python train.py --num_hidden_layers=13 --experts_per_token=1 --hidden_act="swiglu" --balance_bias=false --lr_router=0.000483 --positions="rope" --rope_theta=10000.0 --rope_fraction=1.0 --init="uniform" --lr_mult_up=1.02 --schedule="wsd" --decay_shape="linear"
Below are experts of layer 3 (counted from 0) of a mixture-of-experts language model. Rows are named router (the router's row for the expert), gate (a neuron's input weights, with its number), up (a neuron's input weights, with its number), down (a neuron's output weights, with its number) and show model dimensions 0-191. Each number is 128 + 24 x the weight over its row's rms, rounded and kept within 0 to 255. Numbers have three digits each.
Before each expert's rows: a language model's description of what the expert responds to. This comes from a sample of Wikipedia text that the model never trained on.

# expert 7
Description: Taxonomy name parts
router:118156139141138093156154129117115159120097163091135135137149169089183143118124132150109116134157137113124171163160125153154122095125137154141164142115150126101140147138110152117080073121127195085138102099169124152114121112115108115127128155127138170122135096167109163154137128144145117098108072137145122054106122084110079104083110119140161165141084127157179103111075151125108126142148103145140138094136146138119147110097115099128105128129138116142129113103095123124097115122148142130128125156125110098108122092140109170139152120132176105110162117145129100145144124141136143126
gate4:101128130123142108163140124152125087143138139125129101132138142115140141135123186134110133105159133125149152105181105134166158135140166154160186116164087150116115147142126129146093118152104145107119109123117107110116132153143121115145102144119053091156148100168117149142114133138166144123091125180181148109170121118133132151125113075099130152172129107169168112116141154079145095104125142136139128118146126159074127099166125086144113158113101122120130128131107193144116122129141128155158110139111134113126109134116112138123112149146157136106149153095122133140169087157174102163
up4:169136102106126156086103141153150153144118120120122144129123123147156144134127126105157146134130149141152094152132102120134138104121088142148067171181172110119141156111126134146176140101159115155165143136143155111106113129142126132124098120145188134107105131123131121086155165106129111111144157153155131148072142120099113086105115159163119141075156141151153113105105151156069137102111128139084161160122149136146104154109157148105107091163148144123147142103164103143155093123077130091143125140144103103131135131146126119119147130115117122123088118088164117082071139139112154134
down4:131108128108126096125163110138095175134115107136160216106118136125171120163144121169117064119122177128137140131128169101181107150111157090119116074147191162094135118134114135116117123110138134133136115158135119136111120153140120129125121150103128131125149149096110115151148103123147143135112124113129094117151114118148135113112137118133148111141109129135097112109135138103149111095125137139144054115137144079108110173174111121125140103127109145090138115161141125131057135122147114102096129166120131089148148130148123098161156113091118114177081090101144129145153111138161119127
gate5:084087110124134137173120133124166124133146113140128103134151118170122187158118129129134124140094126109115136117134060108155120131175119180125132127119126149114078137104127141171159116117129157156105132083109073106125139123146133122149130126092098156099048157136104148106139108116126102094153119144122156115148126123128127161125106158126126108095127117108108140118114132112133118159111106171161108136158149164121073102118119157136159121119112127165131177183122113119121153122091073123120129095106121130109152111129132116106122152152083123143101085086120104118162158138119098160
up5:088122146103149139153131185137126127122130157111099153160139094140120114126128129140129174135111165114129108120151104154173123133134097146127144117106127141154101158139128115105124102101098158092123089099123140134137130099131165129126175170160123172111137151162131112129154150148165088127134091101132093110117140105074131161055148150137155148155104132143126123131118123087148100146130154111181098154133147174144078154115150107113089132148173105143110124120080151131132150092101155142095157128133121096113130126145129122081097155117102084150138140119126129099126178109164121128
down5:077132133098133134184117139129187134129134107170086095137170140133123136126127148137130156081183145113150171106121136098146110145090112146151112150149149139114122149105140109072134089142132190145148127124145116145144099152114125156142110114090146113127104113151097157116098126109160169148103126118116162119141149101117099156098134129032092128081133110129120124122109120099151157105099106159100093122105161169132124133127157097165124163148144131160124109124116109126151123137098120154138110102104124115140085129107105152135136127116119121133173125106157121127156137143170131101
gate6:141137117097115119133083130131159123110097115146121119172083147129096109101125177093091155139128138117109109099125133158141124129118095130117190123103147149161130112126178138120105140116136127143143132146103134141194109174119132121117164076145161161090147134123155104119126091095124100137162168108088142136135150156133103141085158142130158123119117088125126097160154101099137110104103141136129138131126095144130145118093139102114130127085131124059134150080123158110165171114103104132092115148143120146096120138109147117092071117127143116114148129097133095092140125165084137133
up6:084128133126134131116154127139126171166123131147095130103133105130116123103133115130123124139124185102110140129133121108119108140161156114113104116165156120089126126173116114169105130128087103123144148141107131119113121122136117139161107145176171105136134129063154104121090116140143092117155133116137128148127085091127130089100121102095080180117118165061126149169165110138138130119122131162129126142123122097138154143162176116170115119144137130176091145146171112150145131117146113159100154115140124166103116139155152124108157095132143195131114097120096126123188130160128174128
down6:115139163163126089126105140145137150130166133094140121102119143124165137138124151101104102156152144097110106161137096115142125152151162123122105110141117125114159115140110120159115102139131118112080128173104160138084086189097170183127109132136163091131131162083125126107113143087110084078104148144126108120099142145153136125115131153133108109129127080140137055117104140195088141080112091120121160144162123119100170145126125108143089127147145126140100133128145108144146108127142107148133094157147139137098138129104156163111155163119130152090125156145149142125151129131154134092
gate7:141168146137114132066116106169125155115143131134154152150142136127152109093118140121080164169124113146169144138119096136132093147136098147155139151120095132095087140079124139111122103128109156129118136135121145130113132172083101151165122122131107126095135106147116131154119117163149149121121129111064126086135120100134134139106137115139114090118137088097188141135118120122117138135068160115150133123133130107146150087114143105106148153114157141121116141137115105160172111172149146172115127138165134147118158091154104149143135092111135101087191134130137108175077125131172132169
up7:117130148126118110097130111129149124133109124172115106129114098114119131138122128129119161126129119076107098139100146109143133115156122143099124175104136128122104129153126061109116122143117092107098150076124128092142141180131136145179119091130102140151142142047135100143076132205083104107163144119096137144153141123117147135107103129126135105160140094147168122125149113110126119117142101155121089156111109150162119151071139102105111124103108173107105137142140182135168153093147151125126143123126105139145133075149140126132114134131106158094155101091097142138138172113136115131
down7:172142087131128129137118130110120129115171153133124125113150150117153135096121134123154126187159083114114123145134151155119101130098113084115109120163117106125132110162120148098111136127110109114145119179140122096155146103107094079135206088129129139103110152136089118141075109150124131133111150137114135126100115132116147147093134162126060156151119134141134156180138124131090094124168134152117132111158137091099139156129124119154124146128096174139125130118111166153136145097106157122116122148120109067109096111118082133121094126102130097177129135082116134158160119173094141145
gate8:121179146142141127143151149131134135145153132102147146119109102088098106075126081141160177113132160126103140154140097120130102152153136118138156135152127131094142135123106128119117125133137155117146121117140163132089105175098117197088125157111134120125110090129125130111129117106162139102117122144143134105107146093090135110113117105159139156158093099089166145109145161113131103100164165176135138174121119107113114121139108066144141163116120086133154127103141132122128146120139093135106098146088129122086113122167138160155111110129167169128146128111131158086190170115162164131
up8:149123081159097126134144147136164159140102169134173114139146130119141152146114123137146130123151143148153153119155105126134104136079072126128144097143151170132095112150096131137142110147084125106078133103096116112135117136120121079156159099112094148168154092145109137139144117079111127150159133107149104156115149129116136119132121130133146092139136146159079140158117147174079164160132119050147167107127116118120075117147129158099139127121114150081138114158107118142125107107162139102142133114115111095142132138117078091121114146120131078099137133148125135134069097147129147102
down8:144154125144164125111159161122133149138136087112100125122146134118139082104135134149121160106118151086089134198135104145128119106151155133118151131120127106106136132106155132109107121134144121120165119131128122151105129184120171138098139110123153148133154102118128121105145133106162181110124101156106112073066160096096167131124119113140140179124092119164136134067081110130165136095130147173157132159155145152106125089097105137090178141158142081153139105118108145109118095105106136104111132107112159108130154126143127150129124163158160159135140125152136110104185107122132128133
gate9:118142110127128115124113116124153124103147115140127149161094093124147126110110130143098093158133170071146131144151123144152112133116137131120110177127130122117133138133152163169150123098159145123125104127106143114103207210120112108153137150127151129125117142171130138062147119144165157124099067136140138125141126149133138121101134088137129158119171090110169133103145134112107110137086119136127156141154085118146107088124143104144155128105098123141125151133078144100080143135121153180119114126080117145154091088092111160142127102151119170105130130119172145141145104120107153134
up9:149125150150118158157134115111114106113127119125120147144167148116137127173159097122147145102157123142156112123132157139134144139136098137111120095160123137149126124125083158090145161144115098119142151128135147112159065118135148128128149104125087185140111114095103104159065088112133124130156173152141126190127150114134133109122094100116138110151121142168137121120149138162113150097154136104107054125101140146146105128124131163112170140131133175130136133147184117140195115101139139096112112111177141101150140123164139078134114135122120091131164064120127107141118120137121099128
down9:142116118150141139128103115137124120092103125133110129161113102127162101155101113125114140096160124136198146151144114140144135116133117153137185116150097103118098130075131119102101087140176135105171144150168061154099107103112130118138112129118087158110149055145122148093146171130148109095150107133132135085148130183136131140123083138120134138073140126121143174142125159134114139117152111132139167091159158141125125104112135146115127144121176151112134143150119104127108071118110116132117124139127112113125179118172136127107158140141143112124096161154132107160095168127142129161
gate10:135151134139110113159118128120122149108162124132186080082148111095136145174177160143156111101122132132113108177079124104100154106158161145148156090102150111121101115138138122142079111164121116115143136117136115131131116166068130128153123128136162098155145138108104147135102105180107121127141102105144114133140166150108132129143065162102108133109130128115130140136119104131096109126137133113120118116098132146154133142119101094142129135119123096130099138094127128115142139110126127079145115152155129172149091130131128142149052124134074110158094117168163104100090113119116115060
up10:154163102112098113091175108129138116121121151156084148151125143139130082147145109101099127139133113130143122159154132146149136111120119100145108113140142143080161137096071153106137139147168115144143160137132139105097117116123157098132099148123143123159129174133153133108150080072168148169085159150122145156155133143128127135142118089149085123119114142127129140110138119094112133141131107110110085126127107036112143140163112160102118138138152161108158110136092141172129141132171120185164130137078130111121163118132124113134150134132149143081132139106168183138121125116130137137
down10:119127179162111149164148125103115156138151124121147141132150176130111059136100096105161136121136129153115162069113137119099111156143103137101128098114134104127130134137139098156103103127125141169087066150115138124118132162122136126118155173143130131138096121128137121160136143134093143155137093128119111132142125124148120105116167102113127103130077155148159088151115118146112148156141145122182112074163101145128156137111130101153099120171123077172144163137135130142167116179140087102149118093110107146106122118113154148157103150114081109139096106146159097143088117138132146113

# expert 5
Description: Biography lead verbs
router:128108113118145131111123111136178112116115144111085118225086124142127144099124135115124132158125120134142115159137136143103103137065107153136109085085111088159094163081144136115155126101164143095149121129148131174106166108158121123109151162153132176111122117155122130131144135130127151161099130108136078146115125103136132148143154156115129100127116144135135156148074130141183142138164150137139121133139121130108126156131146139145144134175158166161169125119117131103120127120056166140124121076135104100109184125079121096133122137125129103157121108108146128155119121108119133141
gate4:132112156117113091144082085082126107142156133156121112116135119126097175158140073138146149117133117105105148096158161111150129129142158171144142075129099142118118141110120164120099135131135152151174129104137096124098117102130100140152115153101138149103146129201115106137115128142140117104119110189115131111138121158131129128113133084110089115126153133118113160131123158107142124110163132105099136116168139133122136138156146158124135158085117151131117176105107139119095086107116134101136115078151183115127185114130102080135144124164146152128107082126134126084109087133134155169
up4:141114130104085102142146134126146124115091127129132136191115115101113137163122151149146114125162136111114118162136126145084154173099078137119122139124147134105088131139103120117119137110115128137123126111130121173087163092171088153101132124104150144180109149117106097137163129135121104151149126058102150175121096126133074117162103169130121097118142163165136173137154132091140134118131103102175152107105118089091130130098151120140115098163122127106142137183125110127138116134122120121130107142146120142097125103101100161110134099136158081141147147116120167139199140116152129106
down4:114127108157138147146119114124141097171139113091089072144143135181147191149097114151143120157116149119144161145131111127110121153091137150123140175120156134144123136148171109160172152120157120160145164132147140125177148150134139128133114115113179136113114079094123154129113112145108151113124149144169133111136108099124112112106098109108146155109143105143145099126154108152094083135120126167109125121145106172116148134113121133095110108133149127175171157104150133128121106171134142169149141105122125101154162153128138136132134130177115153174138112068158078102144148144109094167
gate5:146165145116137105135106112143093135097138126141116135146144142154150130119146130125121143054130145155120082123153120124113148191099115130097090157141136151108153124141177148154115108106112111102080114137132101084104121142104157163101129112125099101129097108122140131115154155142173120129133122137101165072132072125163108105153109103093149122132143122143148116089139106164154100145136094100147137133144146148129131142119153141123066164124117158142135112131147131126158152125116127087103165137151124146090141149078091143109176083068126117177132119134117122110128108137119178130
up5:127133093136147095123126144134159140138111138199130115148147134135128126138103194134103127116145122128117149153149129166105110136146126093155121131147128155089107112137130122096126125121112119135117105107141133120145138123147133115185140165215126215119137153129121151098141074124127139141099078127154111072154155100117117156124102120121123106132109136096106160136088125120098148143101123118121160141133111096118131153145132108137145117082117178142167099168119113122099106143139098118143098120114096134156101127144131180176137151129107070104126147162103158143145155150140122118
down5:134155087151093149119165167099104108103111157123127155113123090149135126124137153093129120099158114159140113120126150137138135121105118069180096130121108100148118145108159135144154153127123133106106131122130154149088112115132141099080138174118122168131120133187155155159115120100090092110116129137150121160099145104142158101135109172134146104089097142149143137120171123125104138120135166129148186139123163109110119156099161138153168096115076155115144126128121128143120109111116157141123116118119123155130105169125112111198119139078177146109178127138117137144080132162116143123
gate6:139120073133161142131145139135189147141114142105081141130121124105101156115125102108119147063145109117115139148122134122139153149088102111114121104089119117151123140162126160069112130120118174082091098128092162120140120157121111122139106124104150099108107120169094117096165170142104126134136129085110127108127148117132142109108135129138111087140101127142126092154164111157168105136097127130141151114131125119134106154075131165135085149088143140142153118090121129132188116142098108116171140107116154173148161161107149080100127183130132135161099127126111108145165096141130133135
up6:109149132136129102148151142167110093124104139128146090133142155114111115149086172118120140162114134139153152090143111123096121180195126116103147120147148121135140082140122104108171168131110099134126164120148067144118110121134110142153125126112092095116123160118108120139146126115104107172116109161179131122129093090166150111107087137117136125124104118099073108129128126130112126131130121111154131144130130121148060144155114128112181115167130151122121102198126146132124108130145126153109133133170127127126104189119103185157163102087121114105115113161146161138124101110136155142
down6:139134129176097082151148130161106159143097142100145121136112128101120096147133127114130133137110130156083116112128141130136153124143138094108121139129128128132124115165167097104161107172116097136090174097159159124088126105158111179137091088130167154133096116108123119133108126082089118084137132124155097108065128117094098144119125127142139141160138037108143124120097138130108120153128150183091161098140139097112098104109118145117136123144083101119144157115166114099145143131165139140125107133142152122142132137114136175141148102166102137140149140163161130103114158130098146105
gate7:131139124109085119080109118112107152111113143126136122102103131145122143178193144111124132122112142136137123111102112150164099172091115104124155151158097129126117118098172118098082084142103140128119117103166150147115152089126142143121155146136102161116138159150138130119149197132173127120134134125119099145165084125144100066125120146099084098121139154144120134086154124122140098161113137128118112084131179114105148123153128153109147160151151103118176121098119129141153138155170098181120122144147107097156133154107127154104156137132135098114096115129168129176145102105110118120
up7:123158126117156099128118126129122103113166124103173132140162153137167116155110155162108131164141114132126156116096086109124182145156134171112157118155136118154123080174127118058082126143130107137114127106161115132146145127135116163121123091157140117167151107120105137127133123100106178125131166144119116150121121104107114135124131088136125153150154140157153135066176116131119174164119138121138129168114152129078161148149117138118125185120109125140142129127178087129103131146166117143111118125130124116127078138126153155113176172151104074112124100139127103149099115095103146134
down7:131167133136135131155140132124149148116106116135152186064153144140151085164134151109145117147114157156129117134133140131172089158127119134157141134128144126138105080110098107131092151137140123131133120129182124141159119130139111129043131156091143089167139143146123113140096149112127145122147155121118116138133117080076112155120165136119140130123118108127117095090112134111127129132122093159113119144096149166106108131119148088111147115161107125144116146173135136164114116178157132131104134137172112120104105186140144132120197100062126083088130144118163119124142138142126120098
gate8:147173095125128136100109116139144106141082116147121154161142148155125133131114135126101138123112143095122130124159155126121100206176120142118082128124069125151114117164125139107151095157135165100095083117102103128141117096104149118142100157122141138097200120112095147149083175144090122148153133114110156152132111139134156136145144139130108123109170130122178111114142109110123136139176151153117151108158124117146117137127166143121111125114146110118132141119085137103134142147082130082089127102131106202102135119149125123089167150071111147119100131136170128133136121141131142118
up8:131100112131123125149129107113136121124142121104090138114181088112172121103128149143141118144090094145159135134120111127094151107107114087138138113160135132102145121102133102116112105092120114117126135147131165130113129116136105126147141084154148125147103119168174125102182129113123152104089159148128114125129143122138117138125137093140128154168072125127136115133144146144168142170059119133140139112109101138089082113127074103169130117109093108140110134154180096145144126112131117141168102129165157095093126143076132123103103162173125087132144193137102148090172114119160112108
down8:099097129134108133197089160138127124156137133070101103125146124107141130108121153147151126154110092107122132123118134075128101120087117120130189142167127140102101096101157123082119177105131100135174166127136184165126120117148098139122169155127110149127129134148131131115093119131147146100137116135102157077164149141138137097078144124081134152137135113118089136156137095158118110105103142166145118097157158144074124152097129164127115118125163126088113134103089103126136129109110155171119108133148131114110148127090165123135127147154124140123120115092120140156097112163112111096
gate9:111136096136133088118138164122150119125133127160113152118169146086088087103138128162130101146152111127118116132120157169131117119126129172106126124148149111120127131081163069105111142147106109120133123105081134112138171104135108150158128127093153120107121090136106111112131078107172151131119105143113100072127130152127153185108149090111121113128084129127131155097109100107129135165148118164133112156157117101080116096106129100122104096141146107167134137130117141140121116125142098108147148110092106141068124176176104184180119123125159125148096160118162120128144121111112135098
up9:183130127120122080097144099177094120132138149110130100094121098127128103111150108084128138131091101115084138133172136117170147153120168156088146149183143132140171125126122082116130143160139126176108103149071141153165172086159117133136122120144103122146137143155162133125141123128150133177153161144128110123144126140065196131168103116151110116160142136139089094131125165127117091117121089106135185157138111122096114140152104124142120118126144131125122108153133114135138102115163121132137112109088129138115144107150138097157126138124116156117102123105151146114169103132131091118
down9:142140129122134134125141141130113118111142154135112084064125139122122092123137082112095131126127139134137148136084144144096154187136103137123142129148129149101187147096146130118107160136120132153162099145138099123186094155059111127102088099110139120078120156147134124111098106117106141145124122165134108148130136095137114145153177159138130121158101126150123121175140115108132145177153134166133124163165156113102133102130162149169161121133169162119159103078165166130163140132124130091113151147117152112123148110136144121119177171118145136103117113103128116175130135113146097095
gate10:072179094112149153127146151112154191175121113119117142137170137173132120098150139118095133124117123109134171086151104139127150135101126100179123132132122112141134161169118107123099074165161145143128128120153113126127136122122139142106064123109120188109106125086134117158127112179130140104139196138146085090131173146154117121087094090170144143135133102122116115102089157128159152087129096150122110148149133151096142122134156114120146136134125124141120135151142141123160127101110116113111130119131129152098118128099153159140138175107104135111161137079146113127109147151141127138
up10:134099137135119137127143139132104106138098129175089118163136137121121097142118136180128101159152116109113141133122143166138121157138108104117098136155092119129077115137155104098124077116102126086158108082121124155171105083114121132184152134159135152115115126193154144149124174125154138105110106124140133104147122080159159106129087140098116079129098161145136098155124136131139124132153134103139148105137139171114110122121128155099096139155100141114133149106092122115101157115116081128179104139168088111091149119128168107114111134161155148143104185147131123111107108139094151116
down10:161086160140120151111110143178129112137123083137090106134125147080149085155140119136138141105076143156119090145142097187134138092118099157149120148120125152120170141105158077121133159119134120116158124104116150125146122128127103128133109105152128121158161087159158120110103101104130112140094095114134142136163107096118148130166133127097154106120107177165140075164150151125076098142134134149126117119118138107133130148122160182134134115129103144136179145111119110168096160103188129129088130138146127108112148084156085116141165114102138139120119150098145158111121128145108122095

# expert 4
Description: Table cell separators
router:099087159094157142134165119133116076154111132138159108132153103124122113124104127152107119125137117114144118097181140071091111114120104158096151101139169111164143122124134160106141168103142098105154167140108121120181115144115117130144117144123126146147104143129135100098155104092116107148151144178145127163153100103142136164148095165154153150121144162092115151124128162131141132113119118073135081158102107149130136128122133137166132090083128160123121112159159163128138138092114161150136108141096130106143166161113166110117107103164105163108139100150152140097119144068131120103
gate4:120154130166127126095139130167132110132100165121139116161128135135102136074135128116108138139121136115139129120138090139137146138157119144150113124134120116146099116154153176138135097130149102119121100099143101149095174108121113129140099145109129194111169102146109094108113120173115108165144101145142092125154122122096174159158180121153164131106109102090147158132115161124104097139136124181113147129174121123115144153130169115093112147122098098117162133127127090136148132127125162151149152108109132160073173092115117120142131202084105147106154152117147139122167107108130169093
up4:125166126116154136056128102134114100106127124129140130156163170135171135165097132123123089124120089125157128102104177135107160171132110139127180137133115131168143127112156131151073118206138083152080134099156114129111129125125123139115129119115109092141120181130133135142117162117170140183129127131133083149150123158145166110161160129133106144126127147094112093097145131107120130188127122129154143154132152106122145144152151164138136142126110144111133123165132120132140124124106146137117154116106100114103139140119112139150071158166116148120088154160156143136113110101070117110
down4:126152088104142076129166101147133110079138132136146171122097118116128127113111129151132130103129107141105109117066129136115151087111117134181118093108154103111139104118144182123146099132115171120138170161105144119128137133117104125107142128090116127122096105117123122133139095121121176152115167100124130127099120095144173131105158126119164118107167098118086175140129147167156135144115086086095129133117139135101114163153149151123124105123104190106079128158129148137130126117090092165171138097110150138108097123150148167137177143120169137157148118136128145105152135126087121098
gate5:127131142156120152127118152151117142120126113131108144147134184088087084100121099117099159115106138106147127131135121095106167108157138096129111114130088121133087098134163099152138149111100127144076095131141097094157144090096090116153180131110153116084092098138139145098133124140155154125155133115132112091149126123093163140107187117098139079087121116142121097165096127173152167109127126096129146118146132136131121139145168129136124129163101166103167133159141118166119163136098146099095102107111108095144125109140147136110143145135157134133107125187142142142152086105155119165
up5:141138110087113149109113143124132129119098146152181185131114116144167174144111180151141106106130122157159136120120094148139113153140138117130139124138128168159108070131103100123136137135140142105120132142089134130139132113149176115123131124109152135182124150117098102124129175129077136150150145134103143170130119166204155144134129169195092098129086117147108145141108084120112088092073125108166157112125123125153128118147147167133141089122142135132129141138108124102165080132115119124159090145158114132165092157103132125119121090120124108148139128109124112113150136159143108114
down5:090135139143121105146125123103141162137133129097158107108135140098114096144100188104121130156076099116122128107123121154129143158180148139084166126117144105134107099124098086124122118107113111130116128093089134129139201104110118110126144158159126159175111111101116115121140117129071161122119158123115133164152104150099119126133168098150111110147096149146097134122129128108145152086084142109112122121115130153137112147132150153100161131154118115118126148153112150231149086133143112112139089174141129117129111134143099118102107141119146112145147144130182122136107132164082100112
gate6:136115123136122118129114133070178139090163095149110119095110094106109134119150135067182139101119139139080079117121127117137125154136115135089145109158162127166111158116130150139141161098118130112151137197134114171102132139126167114087142111131132104120103134158163111134156101130136111131123124144128134161135117155158088138146114164100117156123132105149123124131166110127156117115122160137101105128121148175139142143133149123140142121105159081111149133086137133120148122126107106128129100101132192116098159153085114173107135094188137173131121107107148094126109105073104137144
up6:135138132114125149145151131147114130186125133102128127144146181125154135134109123181102129165148143125202153146126067139118149097142138137143118152113118135098132103123110102067109106131141143148129106097124151067123143137147112145184134162132115131137124130132126147140118146138107139134129098156118122084112128097109151093108107106146145098122132144127145130124079154148116129080156120094140168116127111098122140120097102135135082125137131153139111129139123140131109126155090112121123170168128074137142078099149132108137129144086137071120123131209134127106183140168117162127
down6:149140077117132130144120125091152115129143091118158105150135119096074101083100141150101135129139141093165162154143097088128143114137097146146128133117152139115148140121146127119168135139137095152105128164150133140106167163132143158130147126072122188131119142115145105091167147152136122174114129103137144128127155152141128178104110150111119128135133041117117131122141121102133125147133130143091115137225092140100146121131136128134152144161163122123102099141138148141145122144101102132107106128122116146140124115132132144047129103149103130103147101143160120102147108071122137121
gate7:112155142103146108169128111135133159123123083105155171131084099112114096151121119130105128080112128128146101131134069090113130113116131132096065122110146086099133167113138127090129168142124120153145137173093113135137177148095160145119136148210127144142149139123161116146107137133127125128141080140141124171109086143119096147144129146106123114133158110112119166125104148111116072135140084126135139127155115123117150108117163129118146162165151115109114117139174147122113179153155168138168153108174113161114116113119111109150163104100103148174117132105117133132107132140148109121
up7:145121140116130108092107135113141086117133083147122156102139122127139119183120096149147099139105114121133147125160170150138158195159117099124115089127129091114125109132116095122075147159110113115160134131147115139163129116148137110132108141145141104138121134088152138125140154097149124150141120131090141128181102146155141119136086098093044108108144148149129096082145153118153089143112089125157093093146110112104092133155134129156121133109088102154139169139132123131138122102198137099106115173126119128158136146095131116119138109100164150143086124099121160113141129108094146156
down7:125163114118135089132118168104168122154135141117095120062168085097172111141147130100125137142127111152109086124074136091098116100126138153146113123143101096112081112099132136145139128084132138091127159110130146160134111116139140155125135112125145087123082119118112130146140092100112142139136160146141118121122105152095176153137113130127110132092095114182155132169153090148171129112151097113092104132132149156168106094150130122168119104134109168123115111118122131111150107114100123136122072126113143106135121142093118161100160169139161136095110103115177153113128132083151152103
gate8:149108158122125097163117099096122152102102136134111125119159129136148123134160094099138108171118138109170146149138118140174095124127107166125147138130098093120129118145084153105119152136135112116130109113128119104125119114120128138119110167172094141130104095135147097130152126115148104069105087130091158159164115097136096152135115143144089110150133150208138112104081146193084157133075133148132136109145129137092156143131121118102123138162117129084151147138132164118106119110123098146134144163126111188144187135117150185136147116157104134116153120132139129133109099108092117114
up8:155129135167121158120095105123129125160172127126106119112103103108074112104078122109107139101062160107123132143130162169146170149124123122099137135087087167140155142133171146166149130138147166168148135133108147155122146100137091110131122146131141111087118124098168162149126153115067099140139119127115137112109142132132113098111176133117159111102120156085119093140111161079170103106157124116125146110119109153127127117088106149133140137128178177141090132123106093095150137123116137145088121131135148142102125146116128113078124185124147108142134144117095134149132130165099105132
down8:112094126146148189143167120135163112097093114121168152128149099160142110097125128126114078145145115086164146124087112177108145122123171093108104108121111116118135098111107121138103131143119126108122153124136121133145112168105150187156148151104185125109100111116154091128110135105098182145133100131170120121111121149099141130118131094128118095121095150170095130160111127169096123149134119106147110140153124132120136141183125113138187147116091131144154149128114082120131116143139100115112168141122156113105107094148166150117087155117139141123102145144130168127167106100181127117
gate9:095098163111124147154140156144116105150125114178178070122139115105075108079138104078082100132118131110123159114158136094134095113127096124064130152133131167095108139149159115177105126104090143126126133147072087109140136118105121136151136158138113136118090124122128100108134101107112085129127140165149135107176105113123120135151123170109141123123144136102106174119124170131135124123102100101108139129160074136113116132109168140152134150103121114086124141135129165128109159124125157139152107121121109191169139114127143154105123145127100114110132098134157119094132125107150167112
up9:097088148144137133154142116154130069146079104137149075133136103099088134084156130129111098151163115124140137123141127110109099112125123143054122149113115165089146132154126116145120151090094176117095127133114086074127123143115108135147132182153134121108113100122114140120133078121117088137123123162124132106148114101150099128160087132138167107121137131110121136124124133148156121100145087090094122123134087091136141125108117124157123081097137127096110132142130159137116143139116144120137076113102130149127145133143133139088108077109110145122151121171096111112134127123183193157
down9:090116125128120096140109136098145108132113126163089120143174128162131102136140128130177132089137143183157118140127133172140094150103123123139100159129098141104118091110057127144166127121146131137115128128166112132118155162148119074143129153166111119100110136156126161128162151125192130152144116126088128103122149148163133121119149100108094085169111134149133127176114165194150074139145154127113155104099163127113120137132144119133127123084109128118129134125119122141122127162123105097124151171113083103145163138125110127169161124108172124151096152134104118120115100143094168136
gate10:137126138167115140096113081146130169069122097168095121102141093129091097103131133114139138166136105103097115103144096158118159140109166147130120135149150099163119153150136106155164120076110137104135071158130108127121185105144164135167126096111142111085090127188108120133098150142129142129108079124085120096125146130135131151097124152094159155153110133137092129137131124132179080131123130155102146125154078137147085143132151106131143099142096098106166128114132128119129090122174165132121096128102136132137124143118153152169141161146136115140143136142113113131132138109143154153
up10:142084123116116110121119163150148130092106098125144159146105094168121142125113134103116153102111120131063094123107120122151123166111133125108097134125132141165124082129163122165156180118125129128128130135106143111164149119112101117150148116086100097128117145092153085134107141147087110154127148084161149129096153142209162129156161125131095133138147119090103127119139109140132177134091100142135139141122110146148037147123140171118131126165091152124137121121125148132118126147137154146105125143139120118104103124099123147118114154113100107123152083143115158118138122059172116122
down10:079116156107119116152119148160130088158157149131152139114146113118113115156115136149109139132127156127133067109122186137134128169163129138100156163162137103136148129151127141105143176123143127124130109157114151122136108155100148154118098136086164149156126127138122086166119144097147139140179153152119109142173129127090136111116171129100102136136132111118099149186100110134137121101091149127156135138122092090136089131158126158131080120124091123164098109115118140122091151127136129073109139156131172105161165165167083120110145158179110106137161107131107125101158128140099136111